Weights of a small mixture-of-experts language model, trained from scratch on English Wikipedia.
Size: 8 layers, vocabulary 2048.
Experts: 24 experts in each of 6 layers, 320 squared ReGLU neurons an expert.
Below are experts of layer 4 (counted from 0) of a mixture-of-experts language model. Rows are named router (the router's row for the expert), gate (a neuron's input weights, with its number), up (a neuron's input weights, with its number), down (a neuron's output weights, with its number) and show model dimensions 0-255. Each number is 128 + 24 x the weight over its row's rms, rounded and kept within 0 to 255. Numbers have three digits each.
Before each expert's rows: a language model's description of what the expert responds to. This comes from a sample of Wikipedia text that the model never trained on.

# expert 3
What it handles: Infobox field-word endings
router:119118112138095166115123138119137084102082093089115104171111108119142174098090127136153166121130127126115134117112142115098119136103158134065112124149159087139151170076161120139113118161171121140128089110123107138143135143074177127123115127114138106147149144144096138122102150111131172133151129125109124127103118138123155124142130132124103136095106128115128145123139081137131153160122104132154096142166118109165121129080124142132125157149098112198180124146089140139176172104177128111134149168138116153133121181136115089137109135151129161124118096147110120082161099165112116148128135089139126155124135186077151137118104126139128125138110158136112113136129128104147105131135108133163139091112128109154124128127130091156078102155096150154195131122133127140142105156171155
gate0:110116173101087137138152163174147122106113137163100111130118124119115133124123103164130146110102110152135126172123108131094118102132158112135126089146097103088138132095100126125126103137124117081131125083119113110151114124136144148059138157180144115134143109127107108130120136123117112107144169101125139133142141148142183144164167136137075127130131082140111126090085119088108124156104104105130113134131100140102117126147125177074124175103100115196202116160128138155136126105140118118126145079139105122114150124136132129109148140145129120157141099110182129144133149152129094122172113128166148119104123176115138134148111096136127164114102171118185097097117103175084112131154085174095146126133150084131110115133121138160107104152126156103118122127131122140111123158141128
up0:120151147146181127121095112079122156125188162132145140149150115148147114158141130105129141128108120114102120116174128134149071131153156136156129154085151129131076145146162117134141142089119117192126113136115139155134141102107161102154126098085073110101116141092140120139144123108113105129111096157087113117109135089111107100089078114169176132114120156113136145160141159145145102115110191099152122104114137130161138105088128085151123104119192145083079109109102136121122102130112148157126142144119124128105129115113156121155159130095118143119133115141113105109107086124152137137090121143063099151146169103112122112133116140140151118149128082098100143172113107108140171113153154094144117135145116147099161133127177137113126154134132096121105111151143120127144138148147149
down0:101191125140148139103123095152140123092113101123111106162160144100113131129106116167090142138074144083163096143106125101154113091151140164176116135127140135135156118158135149152106125156174150116103135100149132144135122084093169138160135131101126101112143101134153100117129098128096091097103111149134178108115105112129114097093078152142133121143138095145138091096074102125165094131114177127186115161126089147126103098106159141156127146106126102139139105151123136105131115122141164139114110092122112119128129096132144133134131133142102089134115097117126125122139168168115157119136097112101186131153117100080112116094167146135146159118116131093089106142138085134120143133117149139106128120132104101112118109095185176132153165130116154146146145127147138176125090151140147
gate1:137139174113164123167181130132144128094121099101098115133145119130104054118145098148088140118185131096140133135094121137137104137125160125114155107170112130150151149161121161128148132159140145118159136115161109159165141128166091108128178157071134136142191149124102100117115110130138140086097108172142086153074117133154123143128143119169131152132153123115155123145110138111130127110164124125136111153127100162145123134100141105144182124139062129161104117117101138176133094084108124116156117105141084116134136125072077122124143124130138104132153104121094162151115088159131124135092148126122123107111159121135148121114131129188155107127136134094185081109103124124170122131140107102153152122145124087121173119094128105117122118138116139119138153127135122144154139146135135
up1:132134163102155094159154130114138123106132088131118116148145085130110079112118113147118158114170141084130139146106122134129106141131156120104165141155101126148162163156109156147146148136129163109176122099176127157150129140160105127120177153082123139159174163124091127080125106138144120109080115163109096176059117144132114130125146114144120117150161124109167147156107139100117124114147120129136113117130121158139121126105147110152153097163069128157092111096080145166135079076114147133165120104146082110134130125078077129122134127124144146152152116116090138148122103123145152136071149147115091114101143118151127122120135130182140120130127134107175110102107140118168142125152109079147169119148134064124150135093133090106125140140108129124128130119124119149152123136122137
down1:174087128165110130107127142119129101118151173170144118115140143091136123139119111086104143140138159114162129108092109125129115164133123104155102133125088138168162113123089148122123157126158134147116068167139105147163099139101091145153136149143138117070115138120150143164126127143138112157116103143119129115121094114128114127159136115115183106143161152121103123135147139173161157152128131168156127131092135143149153131165128109102113139099107112127104110105141102130161080128123163150176122124183129145119106139106120153142087131153104127191132121130087118092125155110139128105116088134133080098086096086150079138124117164168156122145134142074137166167112096118117145127165129100100128154132092103156141136156118145143120099086117090111092125141135118119092125084105128
gate2:113169117115116130100129157138111190151096126105133081179132122108141158101127120117091141152126126116176103147083154087135119152123131141119141126171173137153122083105138155165146136115115149134140081137165114204138144147094139087097165119155118133171150152101122116130091135112126133136127117129174130110091105132117150139146101165115093113144096110144145148167127136132075105140133143120137148134160131089153151133111130174092089113096154135163159097118144122188102135147131105156166145111111127127150112145135107117093131100107155121123120138167098142139089127146133100128155157113141119126133096112102117142099103089147102141102137093139170169134117124162129098140115133134152158109185141096123113141139091110133135110113095141148157135095088117168127159160144136
up2:139111108137130130114169116152147175125102126117113097199135108106108124116165102124136124165143136143142096139125107094157133103147154118151146150125105142138117122113082203119130141125111112148092156117181131164120139129135119088129101145145157146077082147088170114146140140145129142127147103127143111103107111140119096086114130164155154098129132110126163146134156126140122128138119155111129134118093130140131118109131116116127133098142131147089176118173132087122155139092142112147150131117090104165182108136135122109105111130106141088169144156144109156100122084103087129123143133148098194058166126122098135133132108103159154110154152103132139148174117127111144057115112103118124124094171159125125134142085100165150140141144120149100134117103118121116119072128128101
down2:140163125138141140165091128115156117123142120182096081148119147140135141151171132123131152159129115121168149134138138116125120094138140099153104082136162119110105085131089116123069151164163125129121113113138123146129154149143141100118079110157112154121175168113138124110113144153114149112151149139111067140094169110173132139156159130101081114161139113159079127112098085113139179155106121138105136095135083103118072132132113126105147112125143123097148093080128151163160116105108152143158103141133129081116118108129140112141113134145139136130163120175098093134103117125080081153151166136117159145147103115142140151125138161150167118170158114077128137139090107107147139089098088152125118134144132118134146092144094136121140129145100124145143107144118161129135095108123104
gate3:126103105141129143117129118093113176126121175109109124136109134096137130171162127152119149149126154138102073083134146136150137122108103113081161116112122133141097137084162148130162146146126106113084118144084122152181126097083129134105134116092170140123091159170112112148073131155083139183158096103132161140128111137121163090110097092189124139120143110194133102137109129169129153127116113109098127156135160135131099123128153138104143103155111123118110121077146162135133130151151164122154150128147159158104181068110123124137080124119137142115093134122113130132134139150085131141120129095128122126116149146117142155086111152123121097075155152141165070122100128097141117105124108116125131116117110133120153128111150120160127117115120170122133112117105131145150138137185156
up3:142137136152122168098135121144140152158155167079150107135129150104081107108161102188134104103115145124135118141134138145141159155120125129151125075165151112121123133099139137138103089100117102097134113121123124087140143144130135113118111111108134191113114085142127150127136120165077131151136131112148130116118072134068126099125118097140141149108155149153124134120131168115138111110133129125100102126156153076127100118106142153150062112165121159135144101092126145128140116122147161125108146144180098115107184107113104135136140126156179160113107149157178117116146143128142139153151138069152164119149147148105117145091099132160095098108124138116139120112150112119139163122126121120095138119126117163116115122158127052156113106078151142064103131138133172158132144140140158
down3:139168139122177136128133099128109033111124144114189161145124114171136145115167120172181142077153100111117153154111141161151109173099123112112130114140118115113100094126141126120156150092098145114141107143128141152130175107123116130102146128089108111134101100124148145104107145132126107122131155128110114127135161106122103092108128131139132137134145122127135144139121142110116136190111118108106091131054101124164102084088131157075138176098114113139131157093142133134104143129131098149109174096134110147103123108135121116167101132113154179166146155118137104098118153153122154109138131089129139165136166120132117153165136108173119141119111138130163111181146152138158127112145137097103118141168088135092099137138141147110101145127130149164148094139106085147136144118132143
gate4:167104078127144165158125150168130096103141149081154091140116139117109139124136100111098142160175079121136134143130110143111083178119124113123142125155151128176104124057133087124162135136165127150134107173089076093129099121087139118121144106124121116118141121102118128125104103121145101124147174120143118097142167146149173155131171172111139178124136145111144132117097145158130141144151096149109122144153114094133109121134114148110134153158132121082146106154121110113138125145172113113128154104095173147113166130133182098146161153127111151097118100151116104158143126124107184157122130066152149089143106132114109139130102098125095105102079134135125163123129105109132146127076131113140102138162134115114127129136124131144154110124122133166102162151130109132161175110142113
up4:097142128162090077127099116134144106135115105120152147065079121131081140113135147117078174119151147114135113132123128087117119127144126126136081115117108144122130134096127171115106147131112124121101111128142146105118107114141155135086141128090161141176124075120085165143147110141112137092138155129152129132138149124116126113172154125147153149153128088110126105170169127129084105115148160117071095165102126125123062151133163146129166176101114094078105148131101115115149117104090072123092120173121144143120119114159107095118174117145129138160073131174105160122166107137101119107074099093137155125140159128118117124136124078116130109121131126111113114106143156134135099133140107119140122108159118098138129125146127081135160124128117116108126152127127164125101153092098132
down4:093121132110159146177149134142158128109124151140141136107171093127188139090106178133127100139128100140163107125121120102091106145110152137150139098150150153149115157166132091151122194135152100097151158111135131117158116129124117097171127109165156061115171146112121104143143136145187155110139123111155112095129084104143109136131117123115138091130140101124142119108156117133146147091122181112148114105088139117150129107109142087131116132098156079124151162095084124179091107148131139103151134145169108096126148146137127131144124146165091151132106157116133151147134107169083118139119159111122120106133090117119113168150124098117095112110126097104123147110107126106128109140154120143125171110139147114079140118126150121150201121127101109139138132185123155159105123108134126
gate5:163145122103127149134086114122132116099123131123120141152089128129171148126127143145136151134102149099148117134153116140088144131156148129094145123140115102110096129132130138136190075159124137132141145099162075184132136098090136096169157108141115125144137102153125131109070182114132117109117144088100142133116127162055112094138132149083150107140140107119147114141175125118143150160112173134113109102137119103137162122118090131121115124134109167109127080126120126126131123167118117110123158120102118125124074161085123126133152065137149134183179092134102145135172137130146105075121156129142156143111126127107109153147108137145123109151170131098139129156090116120112124129096150139155148125062128137131161130146132132160102117146139134107155115164155148082119113104184153
up5:090105111117138142123142140160133147178127134130119135139123096174098113139150093125138108135114117147121135125112138077147132107117100116171117150095118170162145156137107118089054179084108112129116124137088163086130094143180138156101111122103125128105109170097152157135173112148113126142142113124143121115161128086176151158110131093182124154107107143126120135123082124132119119116119127129142164146118134163120125111150138155140135153128141093179166138138110130123116101080123138130120110123151140142110158100147152108131108174104122128089120130113144084112112124134116128192146111125104127129124134115153144126101171092096113153137096138153123138082147106116129155117177077099099105123169152122160087112125124119101160179100117125105103124121101127150153150134066104
down5:137149139113126147101077135128101107184109140134176099180097123127136183137118146126139133130142102137152137095093118152112138134121141139149124157108146104124116130102117115148146005117163136163098092089101113168107130125132114092128103126123136117093121109127115139186081118146107121140109107148140168136077122128115131106147127166146146171084121132136096135145179146152122133104149161110134128126134124117119123089109130166099102114133138071158100119093106172127159150143141122114110128113114116186123138135102146088125141139140176105142142128132133165081136113129106120114123123133107138136092161128120096110134147174106094129083138153161118148118124153089156108143094115139120141139116128129145132117139179122167133149149115108130131084150127106080138133128115149
gate6:111147145099162086130148118141121112138110070099179117133092128170158111133103148118088075099158126125130119129154142129084123120118092148085129099125150115115123108130134105151109159131123143124144127165123135122146115128128120151096150163164158094122111166217129144107123121163113151140158172150119123078130146168088134126125157113123117086109109084116130104113164126098129117154168126086155138125129127138146132122146123139103128115121107164128139092122112123170134183106121135141106122121128136121162099103128099097124125074130114128150164134132131082122189156156149144136175126101134111120146136139167156160149142101073132120121152129112156083141102121137164123117179122158073126101095157139092127120108142135116108103136116123136148122070154118122154139105162138
up6:125107153135169115139114139107118108125143124102146123131119138132099123140076127122118092123133133100123172129143112164137104121128114127148117109143141134115091098095144130140111141109167117135164148120175144121186150116163143096143124124098107093163151161185130110108148122119109134101143161145094153084114107155118119159141100133111100117138143121122079151136128099066078129165151079102177087145093134111141122125124101132103133123134130126088173092133111161129131135140111121132117156133098137088137136111130132142131099105108106125147142102169127127129207111116093110144131095131130110094129143095174138137106124116137165130107124172133114077132121100176154071141152129112125142079141139091129146130125120165124157111097152144168148119112167175096133144070168155
down6:107136129104141139146108129071116095155126121132140140120151099142096124120101147142093128081123099133132091160097083119122149176128109129167135121112130132123104116155130093095126145104110168125133137132154113158169127106149133106101150148138136117086159151131149111120113150154174116086119105138123147121133100139171162195125120167133135134150119125095089146139148136127143109153102155099180127101115116136121130101097094147139167159103134085130117160142118101136107144122153102145081160141157135160145119153059140102146120092180158140107125113117095144144145139072125078102131084107126087089099110140162125095126184075151110149105136138147148097139111153139131161124115125106084158126119079137124102123125117154135133115121102131147160120150154136133154121095137086
gate7:139078108105133123137094133101099109111107112163116104146164134152133141163116135133168146148112111128116109140117111153096148174137109114109141152114118110141102117100125107127098131170125117121121124137126101148112187137148119101104132093142153112163113152146127133086152088114162148145161107102115101156123140093137120149097138122096121109086121123080169160132103120144105104148140134166112088130148141145095072130118107160119129150108109150151164140174107110154186142108184104131145179179112090122160147132128165117125105127061105122158165169166149181118166139102131139123135121115130121163142163113112128118164124141112128129113118106148140145097132111157164127151081106126138126157123118125108144197104118135135142138087145156152149114111141116121104103194125129
up7:144191175137141101126126132132121146124121172132152152130097143094070144093154169145102104124130187158157155115147145091115135116135173114124123085116141105124170136157138121128138165120123121139109137151135151150148092098119146145142148152127124159125089146119110155108134124130139107163102149157174126122123091150128094119135140136144141111151142159142137103130149125131165113123162112104148156111156086138143115113171170120142137075118130148110096068139134107134108138131066178121140097102152182149124090145124135156162153120144114116123117095106131103110129134118113095090173178135144102136097087161155154091081152143155117152153122152123131133120183133086113120142150174148114102098130122136133137073153122103110113118132104154138129133149106123119172115127089128
down7:127124097146161133099193148136113149151113141113119147073110175132135106120145083125123126153127149110087122095126125119145143122125125149138152098116120126130150126143100104159139143150090129096131136098111141176127116118083128146142085107138148119125137118182098113134154110122125122128081141123089145124159142121162141103080142111153077099145165131076147116123125097113165174131122150104072138120164128106086141109107109138177075129134102120095131150105136097141124102144154136136153100119115120127139078080127110128125129153129129131158105172143135145122119145122101114170137155146182147141160069142145150133134099129098130179125127152096110100084084082161101132122158150145153103123112126096134140162130132161133157125150120158149136121094130078138169138167120113